Experts of a small language model: width 320, 46.2M parameters.
Below are experts of layer 4 (counted from 0) of a mixture-of-experts language model. Rows are named router (the router's row for the expert), up (a neuron's input weights, with its number), down (a neuron's output weights, with its number) and show model dimensions 0-79. Each number is 500 + 50 x the weight over its row's rms, rounded and kept within 0 to 999. Numbers have three digits each.
After each expert's rows: "comes after" lists some tokens at least twice as common just before its tokens as in all text; "raises" lists some tokens whose logits its average output raises strongly, later layers aside. This comes from a sample of Wikipedia text that the model never trained on. Tokens count by the router's weight.

# expert 23
router:610521573582455518483531500602459575534444628546451526568482481506527477451491496531395549515440424459522446590522537516520496435524510545419449519525394464405512528533419519406483521497468573542489484454499536476587503476455582450529538492
up1:469563482487477597566441442475574466503489457508498529506376409545517588504571465514549550541525505536551548518586497539424465480534523453518551426543467531502584472500567513420438499527535544467488481479571518454451541537471496468445383481
down1:468470490504537539483438546441562573458482541586554514439465431463503467488417411503558595532443461451581469542542508492547491482416509533526522398520495518554522518457480405415447476554637495494477493579455441517562569537491455457525538433
up2:594493530593503515536493472499491510558599481501564494563468488423515576484452639462461481496481501435516464522482498484424509564545575453460495469403507579564558480463440517523464450532603485496469470481482465446579489476485486466534510530
down2:502459542444518553517526472501526520487435517588507484507479521535554603449429509489478535449623451462505448452435514533502481486469478494549423506547438565420479482583512464536478560544524496391440527490516456591565537482400651581452515508
up3:442541470571505507448565489443550398453511501501517547480528493510584524524477519450544592613504387489533462571579498494529456463479503468490484512530459500433452503388684495428419414509491450424430532558453522433538487475465510453427513553
down3:499517480474470631527465451410510545529474527489528534530505412456487530496423499537467484532499508664488405480497534580450461527461534535485470519392489536563438436480502582507470432503528493546437507520491503556449626531468465576391480520
up4:456496512565499407499514380481462412528466499422569648463527503433477455430469481550509486557523573426498502517583524502479523477453465495477556529437428527508487576513525374560453452543515547552474552475484496519569523532557507504472477455
down4:512526473419479390508529536461487491385578478576466438430496511538510499494575532588563519469417392565405536367541484585466511487506422480499556566429477573497557493519441459527512495445596519532481460433523480586488460472491505547551521566
up5:548482479524506537575552452487552562498561521528506446588569497470546528522503498481462436604514538546517445530476561492453425483528557431515533485395535579444583492622498505476495505478601500512505469503486436487533454539501504532519362545
down5:421518584448579528566502531533509538535486471537544541515450497457434478451559458566463484438493493495570464446492602602493448415500558431495655548474504534480497441475529475506450479461477465381457585449481511583481388483448569503541483583
comes after: "\n", " Born", " Coordinates", " Country", " Location", " /"
raises: " Website", " •", " Height"

# expert 15
router:400500346487517500510525461511445465585448456495466484511500527547531479510500487512503572524400438511517553505545464518564517460527456428447507415486544484545543547512451371494551541462518472544520477494538446587451542579504473467489452555
up0:475572468474457458493469577480497612549503479506563482465425567515423485509475517448518381567488485522486518466484598521549437515455541564433486495411453589446497450482520433482490464581506504432558522466556527564526523413548412506562537524
down0:488476522593543573485569455594490546537558472504622468516422391505437566501419416516431615541516479464520508506448531464548537475445569447520598512533478492486496526453470463442461552510477571587498432595440464438497468514526530526491532433
up1:434509501534545421617484560554516575420500466521510560535583505483607506513455446488453470438494600520433498573523451461386533523514539508517506496456532470456456507485550531517452507532525456525554523428539589623491462535560472603515471495
down1:489401454500503498460599567516530544567524469534490445563540458562386481517566481508472549440448497527461514557511513507506455500520536457499464528468480550457412526552613477519569480551367464491516455497554514425393529473381477578528482506
up2:436526497512482537474470579459581409582490500525628449438483397528478524464493389441492499501548509544510485465390543510653505460518509565473529446507468418538488571443449478526533508463489482478495501514462534439547449518498522522535569512
down2:486448479487487452494466509478456472517518355472444429591427535529411525476417458502550466492462565469438422499518550481495491611593463655523492516464563548543506514518461465492518434647500461498569460487538491483554412459529500503490541551
up3:493594572562437525520464507508501610428451460593510515479465511498422404519429545579589539493499560549554542508530485492502606466508470489474561505484460489396497418487593520513456477486458464467516396457587578507508504471486476529527522455
down3:511603558483508427524421426462504424467509523488495491514483513451498528462618481585416491406396502555486528455544509383487531494428522485496545492602548452484608612500498514452466410541505599496418616443493495478547571486534523456424449530
up4:497549494437469462500397521537516370545534510556494507521461466481441525576460454398514476464514539521507490496488591499489560500439593550461471527481525461506549483513554476558433473675491600548504465522467470454484547437605484490530411472
down4:464574522515517456642492502456471584531464513630596485424528473542501505474458424502520527458448559380540487467482524494487569536539414589573412642492514475509590443520468619463492538458574439497459487425532475476502428539535507515548579411
comes after: " |", " the", "-", "|", "==", " The"
raises: "men", "mer", "ists", "'s"

# expert 21
router:436453530486543481521602430560447567475466503474516578450411524482528522514477553627409427483480479537469395523477545495476559490519451445459503351519494562539535466556479551532470487465508443465606475537485527452413533492517495541509561504
up1:532481523488442339441562458474507605646453605520514498522495475428513443523424473482454519463489536654535457456485482549460478448467444493517545467487392629515477573557423537489508470530540521492585469497489485402499451527567494482502569482
down1:481448456504478575483575461523512461396453436466572536576476402525525516592584505497503477478543458417358492503492448515532487474525557452536505462437552483489511522584522424502526525445501516511524500479418471473508423542472500453481515619
up2:512367505438472471558504545483506496537458552485490394558420535489535416477617501459477518497467464404526428455515526490532495474544552436551564444498482559445499541500454533410497460528476532520479468482557460551540438596417573553517535463
down2:507456586576547558544424525503526425548594447446470417497407549484517465501540486449454533566637463633572462513502604457430521501500527529496444515485504469455501432428492476473518538484504594524514503593482524560582453493494453539512444620
up3:514537366447452506475481466409602517605489451473490455426478491573508514493464518437569513525474518517547458554472436512466465494507491489498455517438527597491428525483460483501503514466554452536529448494459501498467495578403435526482509393
down3:434420535550454488594555448475469493487446512471502433473537487437484481456499700516528580541540597513471470475475521578543543571457597559597431493482493548548480437541485573439435462549552499385491505447561520510568430548576459562560559431
up4:451486415520498518515461512584478431488462545555502394537535558445511513456593530520444490479580492449498548533555541559522509524519473550550456486500519512512474460497423498443569559471494510629449501453527475472537552562512569560560399441
down4:474481478510464536554563548613508457494535502432520518436487458464523534479506506446596530481504484472640443486573584467458476551543493481445409534462531490476407562523426478451509545452449477452418503484585463469512509525475447434443552502
up5:511528502491526476568535507536528505426521492543552539539477488452491570515468496559591451524485483465483444496523447486561517531550477439478566462539575468475490451550421552528450465522474458393555444503501548507491511523587471560517536474
down5:489536598487528490448624543580472451526514505550458495413477443431508471430449445487473400558442476514589525457481436447483445494501382477466459506502517434523569438497451532568476427409514485514492557527446577607440483443461540487428479480
comes after: " ", ")", " 0", " 1", " —", " 2"
raises: " others", " other", "|---|---|"

# expert 19
router:426403455458539485594561542543454419550471437519486471526486502545509412399393490611519517515443477504513518600450477472504457549543466567536488549543411514496485489481528470494551505453537446488465492400545536583488493543503470516501597437
up1:493519532450479454441504537512479485460492424538458437501471484557483542536457546508463535516519432503488497393515548488571423491627595419478488529545498473534392475527550512487485444547495511436411496545495542515518442562503555476478535555
down1:448495437505460432448490491553474515538501454471557503555517537408497427529480467490390399595535492577503378656444550521491586510515539569538468503562507446501566538601544537458548564468489547568494497439585522420456585465492520398498466544
up2:513530527572457509508520480447488514504486554546462480536478546445546523519510507560487559503647550488463495454570551493452477479557564488530440628611498469535414519551472563469505492422496601480483517488487524458501474542451514526497434476
down2:497503484556402418556495539524502443553435543511422520539533462513419519571498491520502432506461413438462523494612443504426379495408494528460484491610522547536513513470477385444552562567471485539425491469553518470439525541465488586546546516
up3:561443614497493570609533463508453469490497470541514544414562445526541501492477480540541527444548605492509501551501421530581501565602418396505384445535533453533429429487505460530513513520464519462566458466531483545509521642510526490472438456
down3:474422492494525479490534461409513481479436483487478502478577525468505564461461468516421527473480507515478458492503330529468520436492439462426486505431504528513450513492522501582599577562499506455496553526480478561520548512475444483483596484
up4:486435499513476501468495475464566461424517472629449483510534578453472427456548470498511520487526494432531421504602551566454520504475566514490504448518541520486495508376452380480546445457551409503534538509476511544428495531562528417553446463
down4:469538546513541452539485443512449445530432532515563624423500505511553481519385529573405429545480458467469590528430564485515480549556416576504536499473437571466514588492567544472428541591505492457509421401522504583505518490452473468441475442
up5:486517505451475595570424471532532450486518472455466347497460526510531480510472470507513444620645444502478430469526484540602549604445552485456606587428553429506534463481497499349570438516493504563457541424416463509516502500530517437502490558
down5:522503398504509530482546571500491482485457517452462500432467429540464535467453515457479473471525529527633561557476549499527460506498477507547487505441510509492469598478543530516452539435476477466663507562500462558477514424515407498433445468
comes after: "\n", " |", ".", ")", "==", " ="
raises: "\n", "|", "In", "The", "-", "==="

# expert 24
router:457499544549481566484500510561457545448500458551436492483564423505536500483563505381515565515587641474523461557479540524461531508542477517515537415399572532569519523509504470426526587550510440462471438565589528549503534486427567477532492548
up1:442444429472596557462378490567507456488486482469565532477489521515464476505549490519453488437507353555629536530581509498490477613548559497492529486481477495530467515517619493525460469536541547564489603494610528470511495527389545498591426466
down1:505610497476598485431503506550515518467491454528461552395528429503471504417454435545400395499547514435502436523449424533498510489515521560485512437531487466561495550512608492413482496515488462487534507526580575563483497387445461523526541514
up2:596477507526481490486524449536447607578537657568494549522483495424518543425563516579489479551444534572532515478491489631439499378571450539518507484483561567516565624538460542560533475526515526506536534425613521494511539507498460512524548464
down2:420543492472525514544442423510573580537478499512554507498512479454541548449575514449481431492452497507528555462434555534498464502462525572487553474532563625480480517517565526480513573490489536511492565568592507497457458501497522474458498386
up3:515482469501521513566533421452450490459490490474549464490457454480530446564506492511455514449512460472503497505598531517520475505572507529442486490437606521507492476487525451584518494610418545513546506553560503506438477537571510603495392477
down3:514487359539468478563544593511527465488558483394524544503479482469562493538521463448512452472451518500523496513455452489565471604519529473632471526514460562528443568565480432441458538544446484511454526484617502527452487530490436482491507522
up4:581558492524467573568450501473509503482435483413557535458517519521579502534598483513512543554375540451419476530603500552522430442609418532516498517541435481482555506476549496455482446589519492508528476488521448444463519535436440460570515471
down4:501499475443513440551535525503491449465504424506522501527566537566502464506321539441433457493505439450443519532461451479410458516533464622479428457503465580572493479538485490515518436515429503468558529530552424496514522475488531501403565629
up5:559428505500545436502480498473551498507456454469555481472471458470579508543487563439493490425502516537573479427481449591543556447428443507494492456513473452529374513347569480508512473586472450519430510479497442485436500427447459421551537537
down5:529479477543549498434394474338443530500485529528447600478491556394436521485522513505521474508523581543495439440477395466458535445487511542484518569455483525501535582527503479536535482525516578501405472512551429623537476408549482368490611523
comes after: " |", "|", " on", " (", " in", ":"
raises: ",", ".", "–", "—", " in", "'s"

# expert 8
router:426530599509497432469455507489460455537489489594548503465509560531557495459443489455520552468518468425416442457470540519598535528459424487460485555538541436489579507452432455603534565479474429508562488497458540454514545531506403508503522555
up1:470509471490490513579585503512512494543456460485562548460484563530487457574510504606495505518376533565467470529522508530483481548576563441515465524476552499527435474550625437558427488550464503455599458429498522495431503563473455506554394435
down1:501544556499490508477494564508527417507595508505456570521477490444550462490443471435505494526592520500482448610536520582505538468434498562403532547491454392484515440531486516465545489461462457478501474574527537436601500604442537397459457432
up2:508572373512440496506469559488521590489518472537469557558542504571385679506506459613401403458508524417564574546537450553519468437467493487450515506523481468501466414533468447536494536560581445458401501479507481490556494439489542515518537539
down2:552523561511565504578528516533482622423471551520497456592536538483534515449478475497465434518481468445442512461465474478471525483469480546473444587505464466448499496505583557462537476525552586468433542488414416443453436508532545553526568563
up3:492515522459574468472552522375508395547528463539525487478595489534448528536459495502495511449529537518518362452534479528558498548489544531505582535494493565454504566458573457432463522541442478554475549518452585495461501508482447592514492495
down3:525549475491443384509516477474550486482495520509446502543451447532451521531599511479520482502472501463535540464509510501492564596450514486599453505571566486546428437504408470434471497557502504462551528491522450517471403507450556497489462493
up4:516536513523481468481516425470482476418554523543400507560571545412481533527484530550467420479439579494587419622487519540528503564553581567538517619612472479495407478590375470552543425373477530480617567574456438472483455488517596532498520486
down4:551518453549580496502514435517533444443432540487535516488604433534459520454481537476457474588426515428600517477497429597497452596438484503557481461553477512511589505541444408471526453493459456539584495506556539471462612539496533574411546538
up5:642403450438486468498525467573521406537490545553502511564466546440536510476536559565512517496431495431596467520536487553574537506446561561562481569467501536456587519424541534534547531448544466545429532451575534487451472535496497594590536513
down5:530532539527506467545446532636578439594478420462412508587465520493501465493454470538510528448515452498441530567423495564592421460426503542378507569509496550512505580447504460547541476450493431500395462493554615552439395463564457470460489525
comes after: " the", " of", " United", " in", " New", "'s"
raises: ".", ",", ";", "?", "-", " ("